python train.py --d_model=192 --experts_per_token=2 --d_expert=352 --moe_layers=[0, 1, 2, 3, 4, 5, 6, 7] --router_z_loss=0.001 --norm="layernorm" --norm_eps=1e-05 --tie_embeddings=false --beta2=0.95 --seq_len=512 --steps=5961
Below are experts of layer 5 (counted from 0) of a mixture-of-experts language model. Rows are named router (the router's row for the expert), up (a neuron's input weights, with its number) and show model dimensions 0-95. Each number is 128 + 32 x the weight over its row's rms, rounded and kept within 0 to 255.
Before each expert's rows: "comes after" lists some tokens at least twice as common just before its tokens as in all text. This comes from a sample of Wikipedia text that the model never trained on. Tokens count by the router's weight.

# expert 5
comes after: "; ", "\n", "–", " |", "0", " | "
router [ 69 134 102 116 118 156 138 105 158  98 128 105 164 132 101 140  95 148 134 176 145 172 170 162 126 157 149 131 136 148 114  64 117 161 146 111 143 123 105 102 135 142  85 115  90 137  77 107 126 191 111 146 104  84 138 105 112  99 145  86 113 149  76 172  87  79  93 170 153 177 171 120 179  60 104  91 130 133 152  59 113 119 174 174 137 107 160 133 114 184 158 146 126  87 123 142]
up20 [122 144 135 121  94 180 142 153  91 183 112 126 127  80 133  89 128 102 114 105  80 162 101 159 147 108  83  84 111 126 167 117 154  73  96 130 161 157 145 129 113 100 134 134 159 137 170  60  71 177 109 135 123 181  69 143  94  96 170  70 133 212 124 155 158 117 141 166 130 125 165  70  97  74  64 116  86 149 190  87  46 129 186 144 138  82 130 130 138 122 164 190 130  73 129  63]
up21 [ 89 157 138 171 176  98 162 102 132 156 130  93 178 155 182  78 121 137 122 178 106 115 123 102 105 177  87  52 118 129 170 160  85  91 180 145 179 201 135 130 128 140 117 118 101 114 164 152  77 245 107 126 124 152  77 105  76 170 130 170 187 103  99 163  81 124 186 154 109 131 110  80 131  96 172 135 125 188 115 137 135  55 116 137  66 102 189 124 101 134 137 104 111 130 131  73]
up22 [126 125 156 103  79 141 142  90 150 122  82 153 143 158  84 138 120  96 186 164 180 150 216 154 114 160 134 110 123 110 195 168 131  61  75 170 192 117 122 153  49  97 140 145  92 116  87 121 170  89  92 138 108  80 151 157  82 147 127 119 154 119 144 126 175 137 178 127 105 120  92 126 123 112  98 126 183 163 112 111 139  87 128 118 127 123 130 116 123 124 161 202 164 147  76 186]
up23 [156 118 129 100  87 141 136  63 116  63  85 134 152 143 143 102 110 180 133 117 106  95 175 117 144  80 151 105 105 130  96 169 146 121  98 135 127 189 150 133 111 116 137 110  98 103 137 120 141 117 119 175 141 142 152 110 135 125  74 127 125  99 148 122  67  60  57 141  66  97 161 139  49 156 115 165  93 147 164 130 139 161 115 101 118 107 215 158 117 165 130  86 134 161 105 107]
up24 [105  65 125 159 156  77 132 106 158 118 157 168 168 118 161 155 135 202  99  81 134  99 123 143  80  95  92 139 117 132 136 161 185 157 121  99 127 132 162 164 139 110 140  58 129 127  65 102 103 107 124 155 132 166 130 134 150 139 121 141 122 126 147 141 132 146 180 120 123 129  59 132 188 136 122 146 141 185 118 125 132 142 199  99 123  98 128 153   8 163 112 130 164  73 104  46]
up25 [ 74 154 177 141  86  82 127 126 149 109  71 117  88 138 111  92 134 113 199 149 137 148 197 150 122 183 181 160 165 129 134 100 120 104 180 110 147 130 139 101  97 116 171  66 136 167 110 139 102 138  99 179 107 140  90  98 149 140 124 135  71 168 114 105 114 130 137 152  91 129 112  64 119 114  95  89 192 159 143 152 103 180 133 215 118 160 111 103  75 116 133 124 123 100 179 127]
up26 [ 97 105 158 157 123 168 153 144 146 107 125 110  67 171 148  89 156 191 120 121 119 100 134 132 124 152 127  37  90 170 114 129 111 133 121 177  68 121 130 130 147 141 139 150 184 154 138 130 130  86 115 131 103  92 176 163 146 143 152 110 165 107 121  98 130 128  82 153 103 144 151 122 139 144 137 171 155 105 233  76  94  84 167 168  62 114 128 137  97 102 120 160 140 110 137 166]
up27 [140 123  47  77 108 109  92 107 140 116 125 119 139 163 155  96 102 149 158 137 108 161 194 170 199 163  97 135  88 121 105 128 116 131 112 148 116 100 152 104 122 152  91 198 146 122 121 145 141 132 118 137 112  75  95  64  84 132  64 112 121  89 129  63 124 100 149 138  81  95 170  71  98 146 105 101 117  96 116 113 150 142 152 188 107 155 150 147 137 149 122 117 119 119  88  38]
up28 [ 57 180 108 164  91 156  96 118 143 118 140 175 176 138 146 169 116 166 127 121 173 162 156 118  85 143  98 139 135 201  97 114 124  74 137  75 168  78 116 150 179  90  97  97 138 134  63  82 161 147 126 161 142 144 146 103 125 147  71 101 119 160  70 135 180 113 160 114 215 135 124 171 121 102 153 111 119 109 109 141 103 152 186 116  66 154  96 130 162 118  89 174 160 101 121 124]
up29 [ 98 142 141 146 157 110 106 175 102 108 103 166 131 149 154 164 119 124  69 164 222 136 162 110 136 166 147 100 107 115 122  71 188  45 156  75 190 148 108 153 148 155 121 195 142 177 139 105 165 117 164 127 131 126 172  92 138 122  91 116 116 161 157 165 111 106 157 123 124 145 128 147 161 150  76 204  99 153  73 103 153 118 151 138 156 155 178 147 119 170 163 158  93 147 154  94]

# expert 26
comes after: "\n\n", ".", "==", "===", " =", " =="
router [107 104 162 101 138 187  83 134 136 105 132  92 201 182 102 169 110 147  75 163  71 129 173 140  74 157 134 129 172 162 106 113 140 127  98 148 141 112 141  73 127 150  62 136  81 103 131 129  96 199 115 146  96  87 154 161 126 166 150  70 135 164  96 151  87 103 111 138 144 142 163 147 184 111 138 124 160 170 131 155 110 120 129 139 138 169 194 181 132 131 106 201 139 109 100 171]
up11 [ 58 198 172 141  99 153 114 185 183 167 126  70 183 110 199 138 111 133  92 137 111 139 144 119  68  88  98 138 198 153 119  69 115 120  98 135 134 135  97 140 111 141 110 163 170  98 119 103  84 105 102 100  98 104 108 119 140 134 136 115 149 144 109 200  99 150 101  95 111 113 114 167 151  86 134 120  96 172 150 227 116 122 148 165  59 130 164 146 133 145 187  59 152  93 118 159]
up12 [ 79 171 181 152 158 145 179 147 182  66 133  96 183 145 142 151 108 144 154 160 110 141 137 101 132 117 110 148 121 118  91 166 135  89  97 109 127 112 144  97 141 178 144 121 136 135 152 122  57 129 130 158 101 179 175 124 138 130 126 103 138 120 100 115  11 159 107  91 153 124  94 146  62 174  98 149 146 142 120 172 113 172  84 120  70 115 155 196 122  65 123 108  98  68 128 101]
up13 [119 106 129 138 121 194 127 104 105  87 164  81 129 155 161 128 151 127 127 145 139 175 159 167  83  98  69 157 176 118 198 119 122 128  77 169  90  57 103 120 121 165 116 168  80 202 102 125 100 148 122 178 100  84 105 155 152 143 154 145  59 100 114 112 138  97  99 157 133 161 106  89 111 103 129  89 130 127 173 129  85 138 127 156 116 138 176  91  82 137 146 151 154  80 162 111]
up14 [ 95  73  63 118 101 148 127 148 133 127 157 145 177 100  97  89  77 146 101 154 119  50 178 137  99 175 138 124 112 177 112 108 118 137 161 121 143  52 116 126 163 104 135  86 104 192 111 117 149 148 135 135 110 112 156 172 145  77 155 151  67 103 134 151 127  96 117 147 160 149 171 128 159  77 149 118 142 156 122 105 122  88 113  96 102 170 132 175 175 125 126 116 156 178  96 154]
up15 [126 123  99 102 116 126 118 115 130 101  53 158 107 138 145 156  84 126 115 181 115  79 131 145  74  58 120 117 153 111 110 133 139  87 162  95 133 135 141 118 140  78 132 166 114 150 193 135 153 151 118  90 150 119  99  94 119 182 176 142  92 122 192 102 142  86 188 109 150 175 119 164 111 149 126 154 148 194 101 121 137 119 169 184 174 109 139 174 136 135 156 120 142 124 119  95]
up16 [ 33 104 143 147 113 177  87 176 162 112 100 100 141 159 113 141 141 170  99 102  71  94  94 119 108 161 140 133 137 161  88 113 139 167 111 180 146  92  65 113 103 133  98 125 222 111 144 126 152 124 151 112 149  89 158 150 152 112 143 120 181  89  85 129 112 148  99 169 151 142 106 111 114 107 141 109 113  92  87 102 111 164 112 133 119 169 201  80 172 123 123 134 164 120  66  80]
up17 [172 126 135 133 146 155 110 104 100 128 189 129 131 160 167  96 145 109 121 122 112  71 121  93 100 176  87 156 103 164  90 122 112 104 128 116 158 172 138 159 162 131  66  59 169 141  83  70 153 178  98 121 102 139 161  94 131 135 100 108 181  91 121 116  66 155  82  66 135 169 115 139 134 149 129  74 125 124  74 101  96 172  96 180 146 122 136 142 111 114  77 158  89 103 138 129]
up18 [116 158 197 168 123 167  81 138  85 123  92 155 105 186 112 105 135 189 106 114 192 103 112  98 120 122 190 132 136 153 130 141 144 172 125 175 130 127  91 142 144 138  81 139 142 194 120 126 141 132 122 125  94 139 164 216 124 106 162  56 160 126 121 137 170 114  71 156  80  70 110 140 180  82 136 121 144 146 109 173 106  71 135 124  71 160  92 142 155 117 137 141 127 163 131 124]
up19 [ 96 182 129 153 145 185 144 130 123  60 137 101 141 136  99 100  93 122  93 126 118  88 125 168 145 114 125 128 140 175  91 178 132  59 122 157 132  92 144  72 188 134 144  86 138 129 147  30 132 140 144 178 165 144 125 101 137 149 112 168 136 111 119 140  75 167 131 160 128 145 123 169 144 159 144 131 111 165 157 123  47 105 120 157 145 108 161 119  79 182 145 200 115 138 146 131]
up20 [ 85 123 126 100 133 130  83 172 137 103 158  79 105 150 131 171 156  76 164 181 133  84 178 123 107 121 153 141 146 116 138 111 109 185 112 116 117  77 123 115 109 153 137  93  87 108  95 133 135 173 179 139 141 140  62 110 109 216 120 141  87 103 139 157 115 179 125 101 145  41  82 156  94 117 129  73 108 134 163 173 123 131 122 123  55 127 132 101 121 107 130 145 125  81 146 192]

# expert 1
comes after: " | ", " ", ".", ") | ", " (", ","
router [131 132 191 116 143 116  65  89 117 103 152  85 124 117  79 156 159 147 131 167 143 159 133 150  95 132 172 113 160 127 105 116 138 226  98 150 154 208  93  90  60 132 112  96 101 123  31 121 146 178  95 118 109  89 139  88 118  78 111 116 123 142 119 168  79 123  97 147 110 134 183 181 140 149 124  83 119 155 132 140 119 173 167 141 117 145 149 182  90 170 148 153  73  79 122 174]
up10 [103 127 159 143 124  83 134 145 132 116 157 148  97 108  98  80 126 136 109 122  91  91 122 109  96 137 182 124 164  94 154 159 152 200 133 123 175 132 117 102 150 172  84 158  99 144 139  12 161 196 149 116 101 152  50 120 165 155 134 183 164  90  91 168  92  86 121 117 163 162 114 129 131 160  96 128 125 124 135 184  70 128 137 129 102 121 173 138 118 130  97 133 199 152  95 163]
up11 [127 164  89 101 116 165 104  89  93 106 155 103 124  78 117 121 185  82  43 115  84 168  97 119 114  98 144 132 141 182  95  79  59 143 110 180 150 113  97 210  96 115 139  93 142 127 169 100 121  85 106 143 162 172 124 174 124 125 128 113 140 178 134 127 178 140 133 169 132  84 170 137 118  90  93  91  92 177 138 142 134 181 101 105 149 104 146 142 177 108 179 111  91 156 114 146]
up12 [105 129 200 121  89 109 146  70 137 138  66 116 111 113 139 171 129  69 138 118 113 161 105 133  95  78 165 104 105 101 125 202 150 161  84  81 169 157 144 132 135 122 176 171 129 193 100 125 106 121 142 138 116 147 115 121 178 156  99 109 119 146 140 157  95 124 113 108 134 103 145 145  98 143 196 126 118 140 176 148 125 127 148 179 160  97  90 163 150 154 151 100 152 132  72 171]
up13 [ 99  58 125 109 169 147 122 144 106 170 167  97 137 144  64 150  85 165 157 102 102 111 106 159  71 162  54 124 101 144  83 186  62 225  57 118  85 185  96 137 171 121 119 135 174 103 157 135 115 124 156 131 104 130 123 127  89 139  73  99 106 142 106 130 142 141 167 109  87 147  64 165 139 117 175 138 168 127 153 108 136 100 117 174 136 171 126 136 133  82 156  98 127 123 150 121]
up14 [143 158  99 140 144 104 134  95 129 151 110 107 144 126  93 146 149  80 119 159  69  91 127 120 136  93  95 178 122 185  81 150 107 115 174  84  77 163  80  87 147 111 188 108  89 140  82  94 126 176 115 126  85 198 111  66 161  83 141 125 108 121 164 137 166 136 123 141 143 142 141 106 139 141 103 177  82 157 125 111 133 170 114  96  90  85 130 168 112 122 160 126 142 181 164  65]
up15 [113 143 119 122 107 114 102  88 140 118 113 126 102  96 114 193 156 136 153 156 113 195 107 151 140 135 162 122  44 130 204  96 137 151 135 163 161  90 102  84 110 103 151 126 143 117  97 174 118 101 145  99 105 122 132 164 110 157  94 163  66 133 165 145 138  97  75 145 153 108  61 140 106 138 171 105 148  73 145 149 110 109 177 174 119 115  60 140 114 101 130 101 155  96  60 109]
up16 [155 107 155 149 100 173  91 157 117 159 145 156 104 132 165 165 137 134 126  89 103 150 111 136 119 100  97 126 135 112 185 149  58  65 154 150 138 156 116 118 112 143 168 110 136 182 131 193 180 154 177  44 112  72 107 117 131 114 145 126  76 130  68  96 126 156 174  94 162  73 105 114 144  84 167 142 147 193 140 154 176 146 146 125 127 140 121 161 166 202  89 149 195  78 117 136]
up17 [144 123 190  87 183 116  74 174 135 117  85 157  67 143 135 166 109 137 184 127 128 137  92 161 116 140 134 114 139 176 102 152 153 130 159 141 152 148 132 130 138  51 166 121 140 101  94 106 102 140  79 146 106 149 127  96 100 110  65 145 132 180 157 138  70 167 117 139  89 144 163 165 106 177 134  93  92 122 187 143 167 180  97 143  62 146 137 113 127 126 152  90 139 163  53  67]
up18 [109 135 129 111 167 103 115 131 111 185 114  96  85 132 118  64 120 117 165 128 145 198 105 111 154 170 122 111 167 137 123  73 106 160 144  84 129 147 131 125 109 105 176 167 122 127  97 114 125 132 149 120 117 134  75 115 148 147 143 152 172 137 183 142  91 209 174 192 132 140 124 154 160  83 115 138  64 123 116  93 115 163 106 154 195 107 163 100  86 186 102  98 139  97 146 183]
up19 [161 100 174 134 160 168 223 123  66 117 151  97 192 151  95 150 153 160 133 136 123 131 133 130 106 108 156 146 105  46 110 123 169 155 127 161 126 116 130  95 149 128 136 150 127 155 148 114 126 180 112 133  84 108 129  98 160 176 124 109 150 102 155 106 141 146  95 135 153 125  89 148 149 118 122 109  85 116 144 156 125 175 129 155 113 108 208 120  89 164 130 133  88 132 159 166]